config = dict(
    n_layer=13,
    d_model=256,
    n_experts=12,
    experts_per_token=1,
    d_expert=352,
    d_shared_expert=0,
    activation='swiglu',
    moe_layers=[2, 3, 4, 5, 6, 7, 8, 9, 10, 11, 12],
    router_score='softmax',
    normalize_top_k=False,
    routed_scale=5.22,
    balance_loss=0.00396,
    balance_bias=False,
    init_std_router=0.0166,
    lr_router=0.00146,
    vocab_size=8192,
    norm='rmsnorm',
    norm_eps=1e-06,
    tie_embeddings=False,
    optimizer='adamw',
    lr=0.0018,
    beta1=0.95,
    beta2=0.98,
    batch_tokens=65536,
    seq_len=512,
    train_tokens=438900000,
    steps=6698,
    dataset='wikipedia_en',
)
Below are experts of layer 5 (counted from 0) of a mixture-of-experts language model. Rows are named router (the router's row for the expert), gate (a neuron's input weights, with its number), up (a neuron's input weights, with its number) and show model dimensions 0-255. Each number is 128 + 32 x the weight over its row's rms, rounded and kept within 0 to 255. Numbers have three digits each.
After each expert's rows: a language model's description of what the expert responds to. This comes from a sample of Wikipedia text that the model never trained on.

# expert 11
router:088205070135121089092135124068175110132139137128167171109149151113131099135141172122139118131093154085167143138107126140191113159160107115087134126151149149180113100105127142161168125151093142090148094131073068173125130109101142149077193179139125125104134119138129126205099092133145160097081122163106085190150167096074165141085156164103156100172135133102129123134070086139117059155157124161053088111131141100089133153165050106164082142078149118138142118091131132149118159153077104156100181138098086164126114063133138143083133113129086127109147147096127167173190125136108143155163122156177172204111117148066162158106107096125108168127115121113087090106101127103166154135128160095173129155124107108130128151037109154117176158144048110189155154145072154148131099139125038
gate0:086062110156079087143139165086080177150102135111050074136120143127136139121146172197115113131061121168143136120128133109099145100156198084084146055134106133086135097167160087120089114102115107118087122108155095093096166132146102114096105114121168139146107145168183113075133185118056147163170086187139166137134166106165126159108099159084093124144116127193193154079093132131192145154108156118119109151132067090144190130157158188127107121129100153160158151150066141132132094113142176046156099161117166084130117148101115117164188117159147123104196173083166148095125140129104122147177166105118120100163097166175138154111175062118111109100102102112147163068150130161150158120133141170095136156101119178143087121114161152145094120161161157171172167169123089123110153134117181
up0:122113097127139091136143136112155173090136120089131109070228094101161178132134108190160167133141107117165043144075104114132115105226138133123135124149150131118113105136161057116168144111124063129073149178114125126137121115181098176174141152117147145143099118140112120070084181125097090160163110156083139144183104118132104144169112105082173101150155193092168161189147143167138128191175094170131085124124151134150124069143106179087092146106157139144145103121156148136119143147093151101133142183094104151189086083089149134194086134097125141140146141106134141159122158151133140140107105206129131137134025144157082138159167115103099119160162170105052118025146133125167123122129144131066137146123164128065097119146121126143127100095107174115135112095092104155094114102136103
It responds to: Foreign surname pieces. Word pieces of non-English personal names and taxonomic authors, and commas after them, such as Al-ves, -ić, -kov, -sson.

# expert 8
router:099099096176156153149126085049183196088069084103145106127141099156097170135140158113174154108131061087183139140143121082063141153135085095079116172113092136076126100170124120096125170104145145132099088076067113086136166132137166142138140125123107105135160160182053090145163137172115102153097155133092144136118177114110097083139126105127202097125116155157091113130118088161130069051115133105116137179107083127107129135140113150123115122156113116175162096112183112125100085144104201105132152095124063133171127187160094148130143126064083112130105157134169155106153130132154099122145057126097103126098122104148165172120148163141191054189148127142132119127065129155155097152076089166126112177061164137114096089107115115163130127140175120102144182129164059148139141147124085
gate0:072137136115173129105180169157039116123137113150146072093131099131112135050124144107153078111143165153116133129178169066090151108135126091092166100099099145093149154054131169096102133099123144101068127070124206120109119096097172114139115131092198168154202156161067118084182064128044174177137222075113175131105143107130128117157139097118136139136130135135148107116124201125118113113096102137116138072124141131147156131124150134163126032076114188136138122160147079111124107173117098111178159179134148124110116130129098159154119135204090099149106078157130116101122143105085131149107109037095151087134072187113112131147180135084095120155151158131159099092156101142158107127136153118099153127163125161145167104169084127136135133179161127123138134133139126128096139134129178
up0:022169087101101116112130163149106102135173115166126105157170150092132140137171115109153137143110139065126129145166118076100116154104111103131050118136103195196097159089094106184106142099094157148193104056157145078089133141087133167128157056159122154119109100149162137060136121178144155145085126118136184139171138128141159166129079100159142142080152124130106149123101158091137143131186103100147064152100125117097124136155084121073119097104182136137099115121057150225117116068101114103100126106143127133115135153124107093176140180097126097034091183088141153092108159149154138142088166147114113170113144156076123138110134104171095166106178135055102143128105145140149179145144105143171087111179114137125125115078198132112086156134143146084099134168111160158135119127173096
It responds to: Section heading closers. First closing equals sign after a section heading title, such as History ==, plus pronouns and abstract nouns like them, function.

# expert 7
router:100118101166145120116126133173169087117157162139163118140101134081167158122127128169075114115124125154176067098087070127043217141105128106127144158123124088111086179097130113116110136120133152164083094139117147134142152120117106182203176148111151143112138135123140119137091087112123148100162132160123114164151129131114041131132130090128118065153065094080084123120137108097106082163117175191155122107112190115108112124109148194095121144128155133171186119183124070077099095213091086132155140136090108206133116129132119085120155133074093138074110144126073121156124117077113090133134091146170067174102108082054099127113105104119119139145116129069064102122126126113205073130139138117116129116118146169080153203062115148171081108154098175140080116138093141092128150108123140
gate0:142054141122165072129099146168090156149160136123104115158034141128133105135172187112090125077112189127140096131123116131093129170141125130146097114156053122130172119059115126105085091106136043135108165104144175148148138158134149115100176109110147049155094124126111100178122106100182083162082133183120172167184141155118195118086123096156104113182145139125152104073161129121139172064136109090124129080147155164132151131131138116137119154151190110118120145127196131159161131104128134104091133156160101133164104115082101081145078151116079140114079158119140127140178125119134120120126101172154125105048161159078095068093167142137190087069115123202125047101131150169130199148109136146106186178156090167143158124156070113142105134116144100162069108114115118118107117139146102
up0:076119121128102128117133114155095140075153105055144101117090069120153147153168082129122130093153112136074111146122108208099137136099074094100136144099100145117138121156116138149166116084115069086124143072090106183144127107141089049122173134112152064134097126172129155151175114106077063124122141149085089157190113110080203127103131088141112099148165085100164130130103162121151077160095149167164132108138098073074151102125083115163134190129156136110141179100110107137061108139086118151088175125150143099091139148083143121107138131101113135136108126097101095189152079116146174097130133100063127082099127145136056117098154108136073104089075128115147193112062166123119111181160151107098105166168140116143186099149107060149082150186131174118100128125099127126077053093157107
It responds to: Heading marks, biography verbs. Closing equals signs of section headings, table pipes after dates, and biography verbs like been, known, died, arrived.

# expert 0
router:225180178121132100146127087117105108183170095132083188118135167126098091138089102138162095145099116108166166066104115138131162123106160140161139197083170130110141158094150107140183138099109116145105112123146118103151090130131071119182079090068146121109115090135103101171119160099141147185122150061129118129138159119141121121083124095121122133066151106113070121128131152087067124134060107113177138102135126125116123209169167086134123086176127176077162118159137124103158103138222127169135105106063130106128109147115151132117106078095169152163098089161161085122136120108104121127199060112133124127130178114171094173158177148131095090090102119105062081120156120146168103136131111136069152115142134094157194166160136089154104171142131167050128070135157072145097147147111101
gate0:145085083120182179087103084178091146089216103130178090149137115110151156116135130157100127060088203108103119236202098115157134143129128120158172133136125197167091152110123124140155115081070165182142153116134125114107131132070127125098065135126147180146169127154108127141123072090166116132136133101162161170174145160108122144164153131098085086117151100144113126193159129155152134237169073101136137116135118146084087133124121160152107122153133148106131147092130087103147155095116094112152112185145171111132169211124152137119171158190200143153111073128149118119129098186169127103126112146088119155118123154127142152069119123149086143157181140171122108139104127165081169063181207118141087169124134132148173134175091127162132131153155150110101138148111148156151122126150150
up0:156168124121079075112148089131156096115117130130130169124117132180164151128132124117152092138142088157160124119120110162149163124091143129107177168146130125149088132154158074141138155121134109095147159122131085134147131101111154126127109117077131156099155079091130092145139119155111123108127098130173114138122103094071094110068114114156082128154134166129110106067129135209124134156161103095211143134134115111068134132083142108113160111152205125111096216109066123154128148127168152084168159097136217107095142137127106150102120085128213107091079124142177140131173124089126068138160119077124077115077082057140118200115124097114085147054091142166081134078100159125084078104141148081059087122154123153079116101171116185109205118123117148133210072099126117151173160089101092
It responds to: Clause connectors, narrative. Conjunctions, sentence adverbs and punctuation linking clauses in narrative prose, such as however, although, but, and, later, after.

# expert 10
router:213137188191102154146127081084154145129135160120060140179131140139079078146173089099082097111135129128143202152149119176183133109129146186175155096131080167102108086141125101115146172155129147179144175135087166069067113133167170105100134084188092120118089106096178168163107095161164113102081157164109096074118113161177180102148163139115052111096157104114106135152114097110092177092112123161154148155143046165145137142111115127112117093147161161092105131080147149120145162128066109096149087089153122140084176154148106103136152107169192122067123161094124121123109111168202149119110130132085167170137089119060144106145121125116147160143115128137155132223141140137069181142090140132158105107153075143177104148161127122158126129087169102165156127144133112114159118149128131
gate0:128135154137089143104097098148123148143081129120141110149131129101147114126138106071119168110135201156139120175135094097126125142118133137124117107158167126126145110101152187096102098125110116141141118044140101105065157135099157118111080159173136129077058130143135175172147143143108129155193136119198151089128116118182137078135059144149104100099145053129116119146102143193147070098099171205151134077085118106155095062089162101127104117137070074120136132057126098087195086155117125125135157164150121148140119071118097149074191136131175091127128114104099098128132134120137153073195160109107072111123108051150153123155160172150057132127121149104154121107093092138070093086120075209133142195109101174115126148116126122122134127168120142163081055154180093133145126114180174
up0:154164127118111096087120095130111118101140088145138178098125137119117155128149077053080136159109126153172071135115121126093071110100076143142096119165143112111063169135146171061160048138161121127167120151104169117145191142146134153088164205118120106115070126163138117064093150180097096133129084095177169143143135117097108120133057126137152124150172117137144134083141157148150098087098152161117135100135174088178163131085120127050124098172147179120144137102112126118064108168035080143119143156053175171164128063122100130144131158110115064108091109097092148055138123060175119072118115128103111106120125071114179129161115147131146078131107117105128157120149120115112094139098169138104117106102147130083223116125127137078170122132104111120107073177180143110113136081105157
It responds to: Sports stats and terms. Pipes and numbers in sports statistics tables, plus sports words like football, league, Cup, season, championship.

# expert 9
router:186077070078125063159132148102115121182109139068154163141113103131090148132085138102103088119115092155097085150125132150135089117151103133087145155111131122086141172065128155128117128136111120103151171140151138108135096121105135132193101176164153112117094142089135103137083168147097159069110157170087066150169163078087099173158096138167122152148163198130227127128164112126136104122129157110135120160173132182116141131146156186094159080147144081114142135101124125098106128087152119128105164119130161158127150123078182156193088102183103165080135140138151189238165135155142129164071110124123147134105103085135116119096132117093184141076152134181110121128128183094139213163120107096079090132144102139177118150132196120129142073086162174102173123094085137137160199115115113
gate0:097131101122111086073134118106123176113152083176146093122110144147244186127116147107101141127107107106146114115159138135113160128174145205124133110172096174111138168146123109121098077148127083130137112095130138139104171154022122136108174137122118162186154121126114157163117080166083189120122122165192136135103168138118080147134168091109118190174090119108112136126158110114132112120167129162094118098090151141106157131136103154114153120095144086134171108128168166124100124188071104106126179138152148124140142154173129042140136131120136150125092106125111156130216129118111106167149199187120205107141116142102167145111107107131085125131063182086137165088175113116168193144177139133180120124133137148144137204101114193168122168155053065161100066139108153103133115090145162
up0:155116167136080147159114080190137142156118099117082167127182154116090138129136140153173094127061089178095148090118136136124088111129164134134148132073083091142166153123120126125112118156151101112125127086177123097167122074101150059134116136175123127129098151164182168141127145104104168113139111115154142145133136114175158123131120121091125078145169109148110157144143088167106142117085071190088155123137078068072139086106191144056110096073087209166081133083174118152123134094189145140163109068074110110133103155072121167189152094112168119133201092138160136104130156132152099137150078110114060152145170097142148168162159098178112170107134074163113133103076190135128152140111131104129152071177186132176109097094143104167078181111106170106124152176127063134110111133114078
It responds to: Prepositions before objects. Prepositions preceding a noun phrase in biographies and awards, mostly of, to, for, with, against, into, University of.

# expert 3
router:095114118125102155101123175157094116140181140155120122129142170127116124118178083112105158151139126104098095113127123105141183175105129089140099120149159146168137058220127107088154108118155169171152160140154141186136122139074136134112145084140109143136144132153137127098134110143078107177166157087151100099131043116134157160117100144127124178084082053145083131131125133132155181129126101068133130140093123090140124062125134068089134186096114166199109121158148125165161152109088165101105084110183182074150122128134156182119144194070197106174135117100114068064128129096110121081118143129152074060152203147135090107120125134136145091139184131140145190104147099095057096120131157167162175106103170146092134060147050080099125125115111103083088102154158134114155121109145098
gate0:132137120093134153114149184139054139123100134183101161093142097138093125165165093114165098181111085094126180130173079123149103148126095115149057103136155121146150118139115117169151129140131086114139132178092141142148185125076187091131108157136079097139090077126108131110121123116098092099098126111086131172130138140174139111156074137168101133108123127039162141122145035172125089095152113120171119148090083134103129167183166121150147056066181178122083087164150183121103181121176136081144103119130133101129117101156154141166120129170153116140064113078142143118127115067091187147104124079097166087124099083131111122095126085092072159140140151139194146122100131192161099186162094116156105085143128086158135116174128108161194128129177094135161107088100130211088137168096103
up0:130153118128112129097127167106128122163149149096126166115120176140188123117096069090123151132085070124121171152085129150127200095081111088098148096060136068097081141131088140255128138129145122160151082090167116132175086139115148123150111128158108162165162124150139105175133131120107153079102120195141054085141140106133089130113163119125072117118106098094091111138124118150119101172094174148142126089184097079126125127087084126149134150106142192074139106106169087119158106101110170197136155116097112079110096146147087107107212155121118117103151130115140086159104105089155135190113046100125179093063088107136079089104083101130175108082132127060151141155080111116102108087069085129111104159167162122133104112101075130128193147134163138157113082109088139155118123140111095
It responds to: Common noun endings. Endings of ordinary nouns, adjectives and adverbs in descriptive technical prose, such as fl-y-wheels, shark-s, cylin-der, stone, cell.

# expert 6
router:069187065105093179144125204143182118106113082115107108119098105153145116114163116181125150088186108134091061096132134125120131114111111091104120115124115160108095149101139121118080133127147140091169104098124156136121124124164120106126091136110123114160133156100073107088143113105206128107165115086155169147099137212119151022179138155117137082129126086122124110176100185185118124162092147188151112103143118158105083167054065118166163134115123107127122133137106101130089119134133173147153161103075099139141047171157093105063106084167118137093108167109123103118059106181173142086164119161136148168184093127095169085158145102106061132122129135105147111116115090161147114129144156131136098108147099157068073168115138129183107125108173169093096131157195104184151072101138094
gate0:105134129102161059140114091136124131104139122097101113139179147125121130165132179087165128127121160134103127157131104046139147155089126113159128110122161124168167120167136118073112171121123142146105086164157137183160199144126182137154140112155108134044145130149096179117067145168143119132187140123075104114150118126119100145099149105138150119108105118176151076122095166081177202061129074099094137181100101129155191119104095087087106187168181091112134087135134165084091079142097099130150149089157142082137137133127155148129148118103107070145112130124075149116100070066163113148096089115173073075124173149125145142172135134145168122080162041130084127121175139171080090109131099108123151117155126152099159131065137134167128138099176105175168042117157072108110178139088189
up0:120178154077091095182122066124176133166128079111086158116155144171126092122094074162103076155125068202122130100143131130113093164164153141073153151081144170127156137132113156072184131102131159182121119098128117151115086118089139122161140082137108109091115139129130126171095140181056174141180175110113103201086077131061118124139086160162111115092175160124103142155159102115130165144168146119170134130087134084097144114137147132084081086135134098102157132120121150125193066105135114131131106155138121125108116154141120152169105125069161107098146193082069117141090090128191014191158122162108094110160169163090191155199114107107124067120139105129139190095140124106128074171135134092151117160135146151123115092104092102163139154094118123101173158105138093119076088133122139
It responds to: Parenthetical and symbol contents. Tokens right after opening brackets, hyphens or quotes, including decimals, chemical formula symbols, born, featuring, abbreviations like e.g.

# expert 4
router:161175113185183171112132126107240143131133137141144128138112100178167198114141116182114129085108077142153191130149140136142112122139111112114134151077141113066053079139129122129162168114151187070086130114109100104075125137082151128170113101089083143127111152111067117190094098136147125142111149140136099141132196110137081068161137088129181117165102125089100122135137124125091116108083140176136137122159101150088119108080115129141127152117151112015148080117152093090095094115116160122168152129099028171139124142157111145115138104113089086208071176067155128129124104139156101177167107123097159160141134105094151165127146115145187157199158127098152108128086114147173123156114083142136117146094075110125149151121118103201113085118129168152139179166120113130145111165117066
gate0:125114101186082111126164124179114208146148075138109100166109125157138116120107158097170102093073108136122137116106115125104151136096146171195161178139117181102161130154127033161159113105153112201120109139107194127142147100129090152163184123190131167114142124124090171083170138135145167123073146125104126165168156096071131090114072056038124162115144107131085058115129122096068147133145118110142171106126097147143134118136110094135083199073130117141130099176105156144106163105068132174115142205164182129112138125106147101118202118103146132085120084120139055114156183100135113188113130111106136126110159082146118098101118144151127139053076152090115076091116118165131148171066099135100107114067148161135121122133123142168093114103094150117105124101131099141146112129073186
up0:207097111123115108109148172128156158202213089120107082134138075124124113100135154212071149060115126201087145137081128114120165090084153077131148121163091083085152138069108119167184089110126154108131131087094167120123118110091139125122162129147121084073151113173114149131095178148103144138173066142113121143120202138129136093121130090078084128175122100099115123107067087144051084120125157163123123105110115149128141165110144138036127129072095117109155136165152106151162122130122120126125118165046125149117095119131109096156144128173088141156091124114078126138187145117139125115184137103194122118162133056168187156131117141084151105132117100168084121146116092162164146144092093096156089149119143155077078126142092101108194112152123127147155133128068138163055112167118103
It responds to: Numbers and mid-word pieces. Mid-word pieces and digits in vote and statistics tables, plus line breaks in tables, such as Him-ala-yas, 38.6, percentages.

# expert 2
router:059124146084136162141136139133122093160083094137165138163117159121144182120138152144187096169165191161094152088132161154174055140176121133107138107119098138161149129133121162160091101158135122090169140136161112129105149132191133064111063111072119138108166053119154102083206182083135131128085144120162154127072116179123119157152119076118179130107151106138115134098175153124152103119157144108068115087127109163113139165126126050168132080150158146092131150123071154146122103060164117117117084142109136122163101104160059189162123154127087090201083122212183153105149156146105138075140202137108130079130145143096180124120101156118149198112119124134168123088147139146120144127147085120126106113141113077150129088144182140081135123161104054148106170113148142051124148115131175
gate0:129144127054147123155133130133163117155128148159047191111089146194111131147112097100125158114147127168123160110184110177120124130123161164138166139133126093141093185148133137093130081174113091118106129151145126110113129115147114142150074164079114118128178128135133134183153069097114091109120111228171100111097134042144121077095091102213173154117058131138150162131132130162099098147100169112155091180122123158102153162143097072105191062118149128102200096131127130094149152125167137177159154095142110151128096107225125100102069185182143084060129067135119125144143137117140082166130104116100097130105183114134133086161059146102127119189096150120171124123141064130129116120155130131111184114109096111104189153128076111152138113157134100100122087162095156154144178163123171
up0:108081118126134129121124148191106119111164165078162129115109093119188141093108142159106123135143128092165067158142144155088182133076125134149165144141090111108178111164109129181186165068126149112126090073189156135089192133140153193119141121067158155148119107145136162148039110079152135077081102093117131178127175113056149156108143119099120177168138179066094152140132138068147096131088095154120088066114093066111179095089087153098193103112132124131140177135112143156107115083176121133101114165158161083072187184105162095108110065117120113115110128129149094090147091087138141071141163112155129197113125144129127151128146095156106080140136136171123085149169128088132160131178123146154074119096111102084120178151077190140143160121136137178164116137173120122144092110110075
It responds to: Name pieces, music lists. Early pieces of foreign names and titles in tables and discographies, plus pipes and colons, such as Och-, Se-me-, episode titles.

# expert 1
router:124083091195104108112127109163060210096159104149108055091150077136150095120107169089119190129142122091155113202062127090090128068110159176132167084171100068159146159145123104107107101108142112110085124156155118085161167149135103170067181152123135123190116164146142172122105182120109126177157046169129189123125121132162123135113119116131120158163128203156125150095097145139111180110145142111166127144129140115208128071122155192127155168150100054117079147102135155123139103172126123123156173165134136123152144102077143075140160086128103115091210119125147162092166148122146123183108161146140137128109129166186144140155101091154117089106056137125166127146155118141102171103142102139123134163123165134118187134130124184115116129125157149159179096122107176152079080120149186
gate0:155170121169139119108147127094141111135160202143123167131109093070065127128161074165112175141155120151096116174098123159081163141145118122161115177130164097169089063097162137129103164130110133116085147107153154105074125160156120162129138124099179135126132194087155100079112150120141183142138212110145069111149120178082138115128135167107109095146167145054124120107076126099113099115180072173083127215125128164123138140143121128084061174110182170147179135120095167086110150110137124148137144098139107141123121144071083205078132130132138172140052118112098108129141157121161094115127115058179125092093059120132143100068066062109150156108138174090159072117037134093105105087124152119145149095094142100112137097147134108151110095114129154138098108098111156106115138108159062
up0:084086126120106090133156136117144165107117093094118149100163157080104113138117073092091121174069076186111150105097167122109196091139136155160118106135068157163131153141192046115140184153140113100103053052111138168139101149113145123095152126094143118116166195104115219134110150140102098083145118146184137133162113194164115149130107125140113151156135110124073123119179137096122161133117096142123122202119101116061145110105120120103143132129111150156125098097161044161176109054188136077144121091102149114086146142139139112131194107136122174122159110146110098115056104125104145145198134137141200164168125163148134076077164126139145142082144088102134120099145133136208176121112112108106161147156061207168107128126124100108140115088111135140083129095188099115119113098115133
It responds to: Proper-noun word endings. Final pieces of place, institution and organization names or derived words, such as Scoti-a, Manhatta-n, Union, Empire, -ization.

# expert 5
router:096114219075142139150125137161116153053068182130162128085122104091157138127064125154136121107112121178105157111212136133105092130131140110148099122113164134091156133076139165167106153103099066161099076106107127179140119124132151117116085166127147145086094171112127124091134072148128119096172115098150172117149134090106126107126126207146085094166131136135153121147124153120175119167160076164119117123132197086095109125147123165143077121080091148147111152158139130141114168129148117163104112181178145106063139139126149075106083171166098166125117077122054143120060115127062133158101115071102160112143077135217090127110148162119054102170123121146104146115085140123181045114154191089147126120130125115110029107156150135100146157136107134138086163095124104147095109129117194
gate0:121095129134093067074144119156020107115112130107060174106130161135137080148138078103155103158133174117057156095083150075132128070120191182145110121133106051198102116145129127110090135154093140179084110128180119102096149116150117097131112116195106139097169136126139126100154081122172054132191140138115102187081102067127111096149171105144105146132174123098145130097121135135138154117156122116038202111116097189127132108136126082092133100109125116136090140125110122133179143140147162133164111096118153111109135105115146117183124143168174154090081075142083154136135125108171136179108055150147107074115133139135095119136101158171108120127106173111143149105163114112143121146129159111094102161181140159091124107142155185080171114116063183182171098167061133131098180173111129
up0:104123104128117125120141128145150136143136110161163187136140127151146168163151212110108134131113143128131109180115121175124118169113063107079101047157169173085125132151141192134144146141123128083176121157122188122149093117095141098167174154154117138135120156110159152143146141123106169184041041126137146082192123174159159143146121124113089127148051144149144117111147126080108145113133105109174083105168157150092112105149160123146188175130148129115155125113172181085107113121070084084084077152155146106115147143179123091113102152136134118229156210164132086123129198112114144099100201126117151157153130087135109082154140113147104157172165163106158127147122130129118104120072132144214170050148113134138134110160121121118105101091125063110135204164156098126138136102107200
It responds to: Infobox line structure. Line breaks, dashes and pipes starting fields in infoboxes and lists, like Coordinates, Species, Genre, Preceded by.